config.toml
n_layer = 8
d_model = 192
n_experts = 256
experts_per_token = 8
d_expert = 32
d_shared_expert = 64
activation = "swiglu"
moe_layers = [2, 3, 4, 5, 6, 7]
router_score = "sigmoid"
normalize_top_k = true
routed_scale = 1.0
balance_loss = 0.000818
balance_bias = true
shared_expert_gate = true
init_std_router = 0.03
lr_router = 0.000366
vocab_size = 24972
norm = "rmsnorm"
norm_eps = 1e-05
tie_embeddings = false
optimizer = "soap_variant"
lr = 0.00477
beta1 = 0.95
beta2 = 0.99
grad_clip = 2.0
batch_tokens = [131072, 262144, 393216]
seq_len = 512
train_tokens = 724100000
steps = 2925
dataset = "wikipedia_en"
Below are experts of layer 4 (counted from 0) of a mixture-of-experts language model. Rows are named router (the router's row for the expert) and show model dimensions 0-191. Each number is 500 + 25 x the weight over its row's rms, rounded and kept within 0 to 999. Numbers have three digits each.
After each expert's rows: a language model's description of what the expert responds to. This comes from a sample of Wikipedia text that the model never trained on.

# expert 5
router:482506518494515523506466537488492539468491472484462501507478485501490516562530466520518451503509468522468492463523479506472508485468494512505508516514525503517506506527486511478498446515512482484500511490514552453531559479512481448504499478509507543469492493511469556514514524507506522496526498495487534517458521557516529538535517524511501517496509523541496509489488564517501498511454481515509494503488521449534517505497552545522483454487501514462487480511516468444503468529513534493491484502510521489486490467494545459502485465472486545482484515510474538517483479536467538501
It responds to: Possessive determiners. Determiners and possessives before a noun, such as the, his, their, its, 's, often before first, own, name or death.

# expert 2
router:483488507485507521511525481530481446454474506466494469492505485491501512532516490503521488525485534479533491436533497539436527486531507512510472514510497516530515517465521485503491469477544484529515512469495482520470531503458511513488502464470491545508544488551495507510482540446501505544463472507522514467471485522506489512501475467521511499492502465515458525501480513495503493530490498456514493528478564494469489497469524489581540486456490510503528498498506444466510487519485543553506480502517536548515509506534473505474514475494495501514497501483514542505477505472471516497
It responds to: Name-initial word pieces. First or middle pieces of personal and place names, often capitalized openings like Mad, Ros, Cast, Mag, or inner pieces like ud, ess.

# expert 21
router:495501512519520518492490466484504480515500482490504464502505533524525521526459500531549499531504483531514496506532495474451501480516503525483482478532460490541489487466552506516495486474514498538485505464522511530523506505487501444458492491528496497525520544495476528479489533482476504548537455481554522501488498518504508496504478515514524521586488522522483514501482507496510478502478492528503472468483527510552505520539566518537552485477525516467524493492511511507477491517495492531502495508502457521530483513503542527507468469469512498466510553489517548463503460439509462490
It responds to: As and linking words. The word as in "known as", "such as" and "as well as", plus linking words like became, including, named, of, by.

# expert 35
router:493508485449485507466507523498478513530503490511457496550515517495469527500527508539540499509482513507480477511503460525473492486538483502479508469525471509483519514501519493502527532510566512503481497523545487462483551484519485533515529455528497529507522486517493543444517467505484503492469437501473527494495518513530494509524478498473498488478470535541493464494499520490468474546512488491497463538480512509535516462474518532508493514468525495469496499515516477454483480520489502513526440510515519493489478464504529521512454474485501514457455528531504500498436486458438487493
It responds to: Table cell numbers. Numbers and pipes inside wiki tables, with sports statistics, points and vote counts, plus digits in chemical identifier strings.

# expert 29
router:485538480499498528495541498472494471489532528493449456497489484464460503479492458546533484542482516507472482504511526482457493477521509545500528472509499525499491521484486481512550476475530441519466542525503523499497560514471543511453506526483499505503505512553525515501516485516492471502481477505500519512486525526475486503483501512528473530518457460506525505480490513467484498508487541470524454470469514474508529495473507499500520488495467514473512430519513479487480484446490490529501461515512478473486496520472481481518495452501497540492495482532515541504463452449509473474
It responds to: Commas in lists. Commas, and sometimes and or semicolons, separating list items, numbers and names, such as 1991–92, 1996–97 or thousands separators like 200,000.

# expert 50
router:469514509491505554472510536494485490476497465488483503499512468512486494534527483494490496531459508539481473480534477514438489473473519526506553496525519512492528533470550497472513500500514457526476520471530496508492516535485499518523530457487537483450489478542503490502517466484532447540481500514504521501478509528549486511466494482480517492559480511503526500535469479489516497512492484519556480483450526472511482481518538526526517508501466547516494512500521497499454549505459484485493475489505506501506503479511525529502499488476461503438504540550487548472468489489470478493
It responds to: Spaces and inner pieces. Blank spaces and bars in tables and coordinates, and inner word pieces like c, ch, cel in concert, concerned, Concourse.

# expert 3
router:480526498454498517496528472506516522489426489465468523545490471516442535500504475515523512497510494481482468477502520512441533493472487512525532510495508502473511501499570482498506474468490494518498527524496505513459530531511522479517540504499495481502513521535522574496485512495502455514504464513502523521488551494552505510529481520504486538538516501526480501498483496497441452498523518506516502489462532515516466513496499508550488485456476555487468451508512482536466463518499487521539478506503500494468494498546466497533500500494451508491496500489529481476493485479467473469
It responds to: Table numeric cells. Values and spaces opening a cell after a pipe or colon in tables and infoboxes, like vote counts, percentages, weights, times.

# expert 24
router:494557493533467502506508532478539481496453494512489502548561497497461475519515495525483502530492529490504471463538532482466518491539498488488522533524483478542503493484502486481495497455494469523494500486544512507518564481479473524492538494549535524489506535519521542465486508464496515496474514461512496530485483467488476538482488549535474496510493483523519525484523490500491457517480465510530455479501555482510520542492537512520541467474517498483481425507517503502485498518493498522504486478507506501501468499476499532514497499537495479450485488508502552494469491443499506472
It responds to: Infobox and table fragments. Spaces, closing brackets and dashes in infobox and table fields, plus labels like See, Votes, Cast, and the word piece ur in names.

# expert 23
router:448526543457503549470521486494472477492471469499437514529524513529496516531529504535512492514463526523459479464500471525460536484482491505514510525544465530461489504483526518519528525475538489518524514491516467490487534496480527475460508458549465500517493496486518500497507535482480463506508515471529520520480540503535525492496528479518481522511529463545496463504480531511477501506465473542528484503484528524534507524514521500509564481472501515499484470497558497462495534501484502514531473485554505489494465503531530505503494494489530469494471459502532496490479508491489535527
It responds to: Mid-name word pieces. Middle fragments of foreign or unusual proper names and words, like st in Tolstoi, h in Phnom Penh, au in Montauk.

# expert 34
router:487488498494525549486510503502445475510504518524447490497496486486486465503528469499543515527470523497488517494506548474501477504491467561478504492505498454507529529468497503473500468490498520477519527480473497488502560499524506493454558474484521550475479499529542523490512526492467513531524494473522511455469477504486509506528503466518521481525471497500511471516504524469485490553509504508507478509495538504528487515521536505548459467471460497464536486546485480511502521478488484461532434521503459491435497512510534473537492504479488500495480506491497543471494450482497511486
It responds to: To and modal verbs. The word to after verbs and in from–to ranges, plus into, through and modals like would, can and may before verbs.

# expert 36
router:504524517463531491514538508488504463527508485525476502533544473562514528485513504507496478523524522515490438485496516519496508473542495519481533500496512518484488517505506470471503497460491449489490478490518532473507517480456514464491535487480488518500507513525488532458483470452466474512502472510538503502505496499502517490506536469517522500523509520556490529525489563467500446538517528483516514488456498458541500488528551542533506533470503520475522473514467424493518496512493524490560467533514504452480521493489494482476474502489494490497461478457509534500494465504505489491
It responds to: Periods and decimal points. Full stops ending sentences or list numbers, and decimal points inside figures such as $4.2 billion or 39.3.

# expert 0
router:458522532503500506457479487475499485489471488515483480491500515527516492497512489511524513506462532485466468489503527520470530483527510523553501509553495536517493489478552482499536501523531481522477535486505490528504545479503492505480484497492516517517513478579488540472531526475465499508501488475528524453524541509515487486537540496529520495489484495520459494473479521507499506538477523499479487478491524524493548532472530455484502493484506515493498466545543479489526527503483522534494457468537549462505455488499486502477523483487430514483521525522485544490436466493480486516
It responds to: Surname pieces after first names. Surnames and their word pieces that follow a given name, such as Jackson, Hill, Cernan, Cassius, plus place-name endings like -ville, -ford, -brook.

# expert 30
router:511504500450527513475498499491521467476529523507492495537498514504455507511534494523490497546492483505485466482488488488460464537507497541545480496553501466503501516461537485478499466487529454522504557484534513491475533507502485499475491480514460499497531522539533530491543480524503486513545464464524537545468504498514541502514498497535507490526484518531501513532459491495484511556508546486549489501467521458495509490484493490479486531465497506463509459509500479491451523524520481498521438523530505484518505474447477473532526481480479514506435480540518508489489505485482504503
It responds to: Units after numbers. Units and counters right after a number, such as km, mi, million, %, days, years, ordinal rd, and closing brackets after figures.

# expert 31
router:512525493492488504509496512460504495519456496484468493503515489548467499522538506516471498520507486494533468473517515485482519449472506495547518522546476490524532476529538483470531538475512471491491503454514532499493479506493519513458495501494493528522527507553484509461487490489498480515481480466482564497473556489469494503510458510535521528488479493551530487493484502501460447507477516506505531547493512516492494468490511486549500505438511540453477463497540463478455482507464526494533471492522496528495460505496480509541509485435494515531482533501494508472480495480526524503
It responds to: Table header words. Column header words in sports and election tables, such as Votes, %, Total, Candidate, W, Rank, Goals.

# expert 12
router:459511523515533514447532525505471521482479486523497450473497532503519454532507465547506494478472548510522489507518470522495487451526483458500478467528461482531543499489554478523489506500528474556493504477500483511472521488497481511435463458517474511502522493546496578465514516455464480531507494478514494489506505482554480481533548524477492517507479517521460510486521478464494518504502508490511485520506489504477504498470531500563518491450500532476482459548525501477498520546494524492527480507506520511495503490517524487511491492482463504495502495471475514484518484498499521490
It responds to: Person names in prose. First names and surnames of people in running text or credit lists, such as John, McKinley, Nancy, Logano, and the pronouns he and him.

# expert 44
router:470515528497492507516499492522488489473435501501487504499488481497469531508508470502480505528497519474477465475510472513483523528499503496518528495477486485482490470463479455514496527495536519528472494502508463464475535525492496495524486523481482566496517519529483523459479517456503461495510473471524503477479495474504469523500497530569474453502474500492495541493479544492455460523481473533523455465474540509520527509521550507517526521483529521505517453528521497518495490521517537528542470541491498472479497539466501483517477472438483527479537494460497521445468480518489487508
It responds to: Prepositions after verbs. Prepositions after a verb or noun in biographies and career text, especially at, of, in, on, e.g. "started his career at".

# expert 7
router:466471518473543515522503551473506473503529528519470525548546479479506539504529477532522478526467500520511470466506520493498499495510518513534507539514485475518539488478495485495496515502502462520529536479492511466501559473537542507524526462503504533522534471488479521476511474506526490509473479452491541494465499488545474505521514479548542509501493501529512514456515525484439479569499538458534479518500547497503509457542511512509478506478483530483509482497475490517480493514481496501498467518491512456487501516491498504547473508455461523493519518494521525465500450484503484512
It responds to: Prepositions and table separators. Prepositions after nouns or numbers (from a university, in 1921, by NAF), coordinate marks like °N, and pipes between numeric table cells.

# expert 11
router:465516518442514543472531513506493529484451453531466522528540493514457491526497479538508461468443464497496447456530514512470509483493501513496506494548485496500527501500526515537472523490507484522516536520505512513518539478526507484498508476516510493481481530518524550483498473483478433494491486510519544533497496468499497517534534526496472515505519494491482472511494504505507476522497514495542502484528526482541495484458471542514505521462461529535500468515491492508510509488490509460541466506526480503469452499515527518513442513521510496458473459522473496501485450456481486495
It responds to: Space before numbers. Bare space tokens before figures in tables, infobox statistics and coordinates, like a space before 54.25%, 298 yards, 51°37′.

# expert 25
router:444520529439509499520495506466465491496468467500498478514530482475470498505507485515520487485489527551450515499509545484498504453547469558513558510486488480498520453529533476519540495503535488483493547527516533502485508489517542513474484519452514485489496500519495493467478523490465490500486487505525509508492529522491528502528508466507492508486456492489464526473473554448504490521505532532520468484501528508494508510507505532483506500499505481478485476499489480513508518489461530470503469523488490496523513510480525509519532440451477499505458461526496543447472475457510450480
It responds to: Clause-starting pronouns and and. Subject pronouns opening a clause after a comma or period (he, it, they, she), and and/commas joining list items.

# expert 37
router:510512509504501543535486519475505510506490532491468482498474501491431508523483496521484497506524546471534488508504494499508520502495458516503506514530469530466524479515556486524503483479521550563533478457514485453484530467512480474449529515509537530492525518494498495518448498458485491522529445492521513478502520483496485468494497480540536494507474522500500537494478521476451492544473514526471521524484513498494481518497529478531513498481512494497501443530494467512480479466479491467506459538519493458513465489479517490527519458503471514486502534551456527495474464474451500488
It responds to: Song title words. Words inside quoted song, album and film titles, especially pronouns and verbs like You, Want, Not, Love.

# expert 40
router:513482581481476570543479537444485494491479473461500510530496505472500511552493458544516516510492498522469486477542452499481524457521449503522516514483530480541485505473515476474491520522504469514486530471496504502512567524490496510503491475488472531464476507488474504471503520493491523481447435468482512467494550504527476491530509506498495477499501563513504495482497485479460477516499490477528487540515532486543511490491521541526530461490514516518506491519529472488495480484514509514505482526471474491484485496483492461536484479500514498492508548469480527487484483510507516521
It responds to: Time and place prepositions. Prepositions opening time or place phrases after verbs, mainly in (resigned in 2009), plus during, on, at and throughout.

# expert 59
router:531522514461511500550535552483496521482486470468460486499540483495539484507501447514495499475482498493503464456559479504501524518518506491490532509537485502485531504455523467447472484523501492511479504504518485494514516476493554552465549483492511479490494519508521509503515520525478498507466475533552522463487494507458503521503507506484502510522492546513481458478453492446465471525487501478548524536461518486466491505504487527544520516483515507491485521534488500485503522527520551473531474480531460499458519511534512472519522476464510521478507495526506523478463511508483533465
It responds to: Months and subheadings. Month names after in or on in dates, such as August 2014 and 6 September, plus === and ==== subheading markers.

# expert 32
router:517496510479480522548468514479483461489479481516465415530499515498468488503487516541529504502480535475515512506476511518481519464509464530519527468497483505509517528509508466503551493500547490542479484468517469438487518494498514524471533481484474487470503521492503513468506489510510466516465484493524512497504530482494508499519489453513531491511493455504498517474479556496486512503452512491485468499474521500531536505542532536505564506475509516475504411557501487469494486459483493499516434511476504494513472488494509530521480498496495537507499507533522553482521488502485485483
It responds to: Conjunctions and linking prepositions. Joining words after a noun phrase in running text or lists, mostly and, in, with, from, also vs, defeated, against.

# expert 47
router:507509537488492475536500536516497509488444525487509524497536475499509484553472522545532492489485508519514472500505487502449525470465511500489542496529514493499507546494500511479505509498547508479512510468522515429473553493467496477488543460544482493518486490520464524484531509517483482511494462476501531463473541494524523551557524523508526500495497524528514512511515525469496494501497473508546527509457514497498545528497501569492494484471511541514479490510505503473520516545516492499479473522523509462459477530526487462477540461498500492526477495503524490433458483498511493490
It responds to: Paragraph and heading breaks. Sentence-final periods followed by blank lines, plus == heading markers and line breaks that end sections or table blocks.

# expert 14
router:473495479486491499493485546497495526470465509476525486501520530498495507527539506537484515493473507504500512466522490510460474506499483537498476512532504444475536474516483460510484504492488470525534547509489507518487515502470462462448473489455489479483540462496515517474471524432457522494508454461545493511467538488499501502503514515565534513550506517503499526507517512506488512521478521514512519466508532495485521514508483518511501507433526548491543436521489498495521547483514548489533485503505489492476457513526502502463468452491492494517500509455483518463469495505466496506
It responds to: Name-opening capitals. Capitalized first pieces of personal or place names after table bars, commas or "the", such as Mel, Los, Nancy, Al.

# expert 58
router:503476502545543508521507507514514520506462547534491468505521518519500516501487483531522530528479517481519522514484496502456501459531508474504500470502500541511533523493525457511545504532478487547516532475511531461486487507510522470496476488508474520488517485504474565510527530442495454520484509495530494502492501524500508505547549520555534504517511514467479484511496534478537462495477474482498463499482555487490516484490533499522528496432536537469492434516545457481502499488511495507525453511461511497517496514528531500499454487487492515504463502481478544512471494498516523498
It responds to: Common English first names. English given names and their pieces in lists and bios, such as John, William and Peter, often after Saint or by.

# expert 52
router:512511504467486525508535525454494493475512477492455454487504497462490487529550479524508512478504506541492483502521501491472470460538460545497512469513478504521478506487552497482524509514528450511506522511502499487471541493505535495490481501490452518542492507479469563508491516454495472491519514446535511485501529506486504504523469518530484548506502528506495518500504510482423482512504541457548480496484567474488516459536538488514517499463520502460519508485519506486494533500524470498543490511506484479488502500541463466449485469502519501466476497500500526448488481475498490495
It responds to: Dates and table separators. Month names in dates after day numbers, such as 12 April 1999, plus pipe separators and commas inside tables and date strings.

# expert 13
router:443475500486476550476493493478488473466522485495448442496477510504468522544484494527547446489458525485475466482517530466494540500526493476504553450503514491501509528497482525520540454523486495520497536514517496470497578478515539498469473514528523529517480528522495495480491500471515474514495514490511499489484538517515496517511527538520470497528480500511512529513496475499487492536500497492532463494509527476523487526493522512503510499510500527484491453508509480490493483494510515531469446506535521493517448470466490503540476445471487527528542509491532538504466495504520491450
It responds to: Tokens after personal names. Tokens right after a person's surname: possessive 's, commas in name lists, was, for, with, and table pipes after names.